config.yaml
n_experts: 40
hidden_act: "swiglu"
router_score: "sigmoid"
init_std_o: 0.0
weight_decay: 0.025
Below are experts of layer 3 (counted from 0) of a mixture-of-experts language model. Rows are named gate (a neuron's input weights, with its number), up (a neuron's input weights, with its number) and show model dimensions 0-159. Each number is 128 + 32 x the weight over its row's rms, rounded and kept within 0 to 255. Numbers have three digits each.
Before each expert's rows: "comes after" lists some tokens at least twice as common just before its tokens as in all text. This comes from a sample of Wikipedia text that the model never trained on. Tokens count by the router's weight.

# expert 5
comes after: " ", "0 ", ") ", "\n", "1 ", "2 "
gate0:134148192150109097146085150136069113136132136081166074122133095119084091189146072148103078116132113105151152124129092148168127147119122223123197114145104104106153090153127123097168155167081070125183119132119105126168124143143182121182127144076180077096141135115107108133163065100116159168107157130158117181182167174176187109115176162161071137130114095094088159134103117138057146100135099140120135099128122193120132135149089151157170155128153126124192105131073119111122134098128190
up0:056103103102140119073152125134181141134105081114175149126160111142168062105106137124092079117136183125116028100122153130166171091088134162089126175144134126122163225118109120119070095099155154153160135126160146125142134166136158145133184107102097131108161114208140100090109123141104155124142124133127096105146112108126106169148085141138160159052091172109115105127195164134152076143137166136127134056083093103072144071164112086129143157153142124150141152142048109107163129154161098
gate1:142134167115092131147140139130142070169116105211072149122078110147121092119151171132101074156106157134137162124082111109087111167130104128120207139102153145088125129172155129130122139126109177140118121113109080171122148112112123171176134144096148166094128125090059099100144186180113118158152125128187081164086150103090161145083063148116142092093107176151101081146146118089141232122141085116111128100153173135183149107172142155041109128123118127122089053122136108088114074136174135
up1:125107145074115122144154130133132097167104148193077161112114078100120091113139140147121076125086184102173154116121104088141124141149081153127153131120157144116191157135198147105098136123118182116113137100143079227113157125108162171147113129137153151089099144087078101111097166159112146155169115076162069135098113102111182177064085154104105083109114142162099085127096130115175227098154125107146138101152163163123121143172123162033145101115130098135083080120134129089106090117178133
gate2:138123097105118130068102161153074091059144128118153122108198092066115142121137153097187085185120115099178147150133099080146163115135154120112106075135120178102111147110084151126110142165097114161100136131091097056176091119131148089153160142102114156131144121142183099083148161140159133154095166139131126170164123122136104136167103049117102115154168041116150122148036167129144152148115168129101128128137147107162151080105117088251148124133153085142140142082137117088165112094135119
up2:172131147167146107163154136102088199155082144109152116138145204114113147101125137126130138097131112164075091117017168173119101118145123107162182195159120094147092125137161138141152089114095181091119156112167152154181154114124130114141166122125106097108122079150055101115103105113066082131200123096113132095119155117122131089139138155100212160082118175065165091156174077156152080095122134130117118098142125078135123073169137153066159122135140172142077138144107137166129158126131153
gate3:100175150121170157159093123119106126032129141105067124111189083149132115135122123161072138147084122197155153131153143139127191170151105121116119174133134125175132196142138116190147114149100137161199104184116121160177163129147209145132122093210159148084147134141060113083114209135128112153108092146108121107161111106135123167103118118171145121090112184124136119119122167157106105143120177123166126153132125123080205113132170104116098139107175132140126165169111130173164164106112067
up3:126100140159167156119087147201144149108132135082060122094183138148124135150155150070083144103179153163103174092170135121161160173148134151119134097129131111087149156194120100197172107167128135094175090147173106109137148182191148153095117152121161114158154116174131117106088178157146138104106091136119137116134192140177118162102068081131144133159108156128134174090119169167138038156152178138140153136065145093128183079157186126150161143130101121150169152190137130152126154072124133
gate4:109166097184129122134105060094170129151100057137081149105136105157184159093126146142166114124124152115108106099129179096143196076104071099140157079183137143185090150132097163123101122086118123108103112104145202092142124142184121153148139151184175103144129079182158124183116082132108078158115139134131089189154115081155113126153132149117133152104117074123113114107034119156176099120102091112111070114120166124122113078130137141197158141112127126094156154067133131080155113109149061
up4:085186093162110119120107068126193118168146077126093135137102128132111155162169117142179146167120127104128125100078161116130154077157143063147120116163118110253103109115162088079145107113123151051119126129109155079163165129195129097102096174184117151109102114109145114166094156094131116148177142184084130161137101124137118177161167094103138113073153088099155091117136123073179100121154113167092152064153119111138136101139114167157132085117066165145183109116088138113152109085147117
gate5:134160107127125166167166155118093103151120143141153082096153203106105133067148116166133146137116137071106131103138117115069158116170128133139099134136155108124118104138153070086140170144156137129139085222153160074132204133124158061165167101147145155069144125194133080162142120116088108091136089142114141053180130071161089110129100104097105181108117108098149108138067116089126111143128101134066139200149100079089128059103119088137170093124149212119152133128079131122125128109121135
up5:124116087114126078077136144138131127152121110154117159113126154095104172133119162132172154114157112104070096112088140086131135125140092112093182123076062149094116068122161137107099179139137142118169132156131134086086161113111134141095207175087184149152126103108116118144152105081133179115194078105147187053179147124160093110167101083118107154130116091115074154116189146110149173074124035128091166145167159089112143134149105140207101146150130106145119179070086149082102136145117136

# expert 32
comes after: ".", "==", "===", "s", "ed", "No"
gate0:126137153081153099140125116138152113150119141095091177126134114124101129085130161169158139098134144144125093159119115142083156182105147136164096161063114116185090142136087148127171087135040104149153108142200167075158124115199095117102116177215126105139140127064159112115124145164134135147111174158146146128142133132185089135075176062102174181146126132135155163088119147119169104183091092127179146093147076130123136126127097126111138129159124067149083149094190050132182095103161162
up0:158080145136131150172160093136125153139177117090121135064120123142129140105137111175113115121204157149101088148089107109117136175107152149165125121121150141163101105163140144085166075143061139148168146122190128077172144122166115100145158164165140118129095074084165126143129149126138128135125210132158106157133136214142089110094189009162151155165155176122144168129134148174183126132120179118161148145133127171166147149145087122121139126173145102113091161072145079108151160195178148
gate1:137110155156123158148114131087136102128150125169092140135107147132135142168108113161080142115116186122146118137107126110142128150137147117228132095200120070163177139135141098151191138193131154129127114143138136136175144144138172186111170112145100127131213145114095120079072119152118113145094168136127195150171097163194179163111188138128129106072153149181087144120144106161118131166145156108122171145141052180127215097098105089091103175128153121123103120122117062091142199163143145
up1:131135093072108080145152102127122121123118159092149151129167160130128098102118101129181108081163071141083089093093146112158048089104068089119128064093143130093091120088099111136136103069076128145159118091103078104129118091111069046133105157169113152140088113155148121143125124074154120153122117078085090146112117149101064056110140137118132130152064119125139149156121142135109074094176116117151150151177181084163097136139168119136159141119094204139126133093172179135069086126073088
gate2:109148184135151114160107117066149056073112168117158119119159135168086135094156114143117163137105118168132155154151114132085113118114104110129133115161095139136119131179158127122112140163111138224126147103087118113049174146163116117104191147073070169143115221103118118126116134073130132133115110098095153140101151129135119059119125174180101105157161112123106096115129077072126117122111150058118165138173108171073141111109135099116068102197165159107141179136123150121145211157076084
up2:141161159112105080203131123099198077113138148105158121144131138129066161082157131107104153176137147173108139173161138137105126079134107134130135149154105141097130103158174109175112163197113145183154145155063132139079178141150083140137147149082052178180142216112150127134129099083136139156112086112113145120086158180107117113164094134145142077150135145124117117106163116071133119117152155062160136132188125176088160123108158100091093111147209143128133133122130144161095186176060116
gate3:163119098094167105113099159146166095110135111123111090158126106164093094083134112109126146095169117126087161143106119133102147157203081200115118051132093155108098082119091143118111115204130182184178136125190162179178158136098116146166108147173112112124169145106137173141135159107167188120106121137186175131180132110103073134130141138176101120188056117149090144104162123153117147153122175171133089106050099121112159156151098150098140096138181133170175167134081126118134143097170095
up3:137119126102169108131126140157164126169125138113094083171149171166118114151093136093108185115119132142146119109091137103124179141223104130089167116143117104097108104096064123154185099200153177132121172130195107143201176115186100137141109162157106116142142165103115190125192186139182201122059110174119117112145095107124108120129158161174089151143104078143130121119188100113129121150148205151094143173091111131168191169093072102098129083104122139131131138134151136167109153124116137
gate4:105208080113186140109128147141075109117140163126151149127144124121141134125134121122113057137164115159179209115131148166089180163154108162119139089162101093140109144161115084120169166127125130148102100180055066119168083121148064118175089099160111101100190087124122126148111124166134123101171103092085160167150145106142171111165047059151187160155121107184135139153100125133116140112101116143137117132165090092076161094106120141121135133112186112182120149138081153060108091074117104
up4:192093149101075161122135133122077091127127118151112098111163145122126113090124179095122156093120156154089102138124134163133104142134156119104082164140149119131142132076077122124108139106118163135143095110110155068167150073045166051140161167090140155095088166110090106107134078110109123109174081154071161143129113140075096160081137138134130152161096128103125157059141100118139039095123174145130143095053157207151153128166065125153162155143109148147129121061147162162140139200103161
gate5:137136109129153151150129114096060108129157142100141168109072118088135138146157133165138091136134177163094124105100022167101100153069148158108095122152097103182103031120112171199155172134124150085134085155139094203125091170110099108142152182065153133050116101136110140166113136122144147138082135088124103143116125101150179100084144141154123128145144076061132153087130120165117146120119106129160140129134133145124122077159112100160133134192143068185160097139138154165097097082072138
up5:145122138135127111164121086098087104194165125133134162067078150144154122130145115193139149120140113156085125075083096146111140142052183107121168121103144139149095043106109114146187157147126120122080108124121086120177064150117072073149147143099126129071136111129090122184151149095169104103076105095135093113151114136170132124071143158088110166137143134128095180138136128172100149166129123148127065114143105213128074064091105149144135159160131052109174144104129171184131118103124069

# expert 10
comes after: "\n", ".", "\n\n", "=", ")", "|"
gate0:150165143087124105126156123067198165153129078078109120111147080130137149125161100172100156124182109153119169189131177161131090113076110092167093118138102130163148182172089165122162130107110154147102099070124178112043121133042087109124089122139093140105095080110136099154148128150085174122124167134094124146127155117070123111105154162120145132054122192089146127122114104117095103127109147176083120071141175120174163076140075123127065110091162101171123130147183117117081132148157132
up0:165087159091128090147175138172171148158123163099108083088070095151097188161184125147146120162093064157184148087143191104126054159127155109140109101106134071090116078141120132116136163168150114075115212119103128067105158091095131105081072133150168117085133096130086155133105129087120173115126167172133115106095094123085115107150148111194166164076124137128144141133174117145141097121121178129107110153122088142086136125141093114114077090155178157147185179180155129121146151174133131
gate1:108089120172118106143091153115112135080080098142180130111120129170050107100129161136162182151084088111099151098116110109115151177141159108212085157133086082168140112146062131143112133115180075110119159153091162102035092106115148152101138109133100103113125141160084116063134170187175119126114062110176143125181177149122191095132139145135070147110118115127116102118140125116070122172128114158117168139132178108087088133116134131142128161096188142166116162086098156075120137123198163
up1:171118170133086208077128117180153097138080115134147114067157170118085090146022129087195073117127179133123140138110140110112111098115126105131153124180132132091112103168185134171137164149128188117161126139145111120140204131141115114104091107170103115151132089104120089110154117140144201121116182074150145124175097155116112115074112123127148108131104128137131171107102095125138092075222116179158152115061090145120080156130117139138103059090142140109124086153094118126171129176143129
gate2:066086144162124176101129167122113147135074138114183135171139135133151092096117146158036122088090118163138135139113104121159131155106115136090113138097132078103122087152176151047097134051108170211088143113109176099110114095076075122074135121132138108122108094097114086095132113175105192109121140132089192103154147117178132175125079072103069105120194150130127197142105124119151139105136141099143102178087120162142122096135134100153155108141185101109077101109143122162147133093166170
up2:103124191077103151138109184152133133106104164086149145097122093106134098092146152161095079129098122111119115135095120078172139127125087109122107121075080124101093100075093180078088134072082251191097143119133171090142124129125119127051140158124075124178120091127107114093183125170138129096137125174096126126180147159150147163136058100104124175121125140149108160093072147113152147124165130119089087176114101139115066074135136127087163103153142082108175074089127132139152128146137166
gate3:114125104164163146121151106120070147154142139063109111124120162043163127132124185099115136093149160122114135144177129061146129113145134155163141119173144118121107086107163116137100182092133128192137215107065125129144111141091155183149124132168146098129171126143138146112156114175168120144218112093079151160108046129161136135100112087169092166135093185197160075178079129143146110059081140171115099144167125111135178136115099161097141073133103129113076120135133139094105140140177137
up3:136108143124107154146118107080176109164140152213132114132136096202140122126108074114116104121060131132189094136093115130123097137118121153125100126121114117116137178150117166144126110161111101087104098134144159123132111145189103065121134107101136167135092130091130108176127178112107111176065183167173122097173156091082100157120146169058146076142150098066079209060146094108118145222171126103130205091087118115094088129159164154162139152142157121118190138123144147128134111089113113
gate4:112153154110133161083128141119149167156085139139117112154105091101083117098137101081178150095181168108112129180105186152141125148117129115075125173126137095093064112158083122136140139116098188081104107148112148097146175115154105126086138078106114109113086127163109117089103071100143127116173132114178159100150149162169131082205145159087126136108184130093183088117121078160131094107082132131109178101121071111167124057134059126179091137066165099110104153150113075167033116135128140
up4:075137176151109125141172117088164082096123108133126094149102177122155103078119122089139165146138142105116150131175093063172217174149108123131091157144117051095134104130123071120106143106067147128112139110078160124104116172090123124142148091101137137134105121097165127086128118124165156123166157196108150098151166168098141140121194153126183156150166080089163118079112083124084166157101130156140210146091127095149122074171147121103105095167129073119065135160141181142126168119074072
gate5:006141088178127106118088166072144086136115062091115153204160154151101138166147148077115075135152130055126106147144107091166102126133132140117092137143126124092151148141090177122153151096136144124107128109144096128071103121120132137081075091153062169127100139162104204131146144133138159115173100092199149137102165114153168097094119092165092160166131172155164157110099158089112191161167122191173129107124156085146137136128136130117169105131156135134110112102060156146174101150127109
up5:148176108085097118145105041164108126119145145177105097140158161109108074106114093101104157145113122115143104212103129098175159056147128162086132188069094116152133080168152122125170159158145107144145122155189121165180137148159098109126125156130134167091128117101133102159160116091127073124141113104114138096139121160090093096089157165169126129110091088108126069134130137121210054174111131145133216164132122081124132080127127157156098091152073192121145115103170173187144131100128107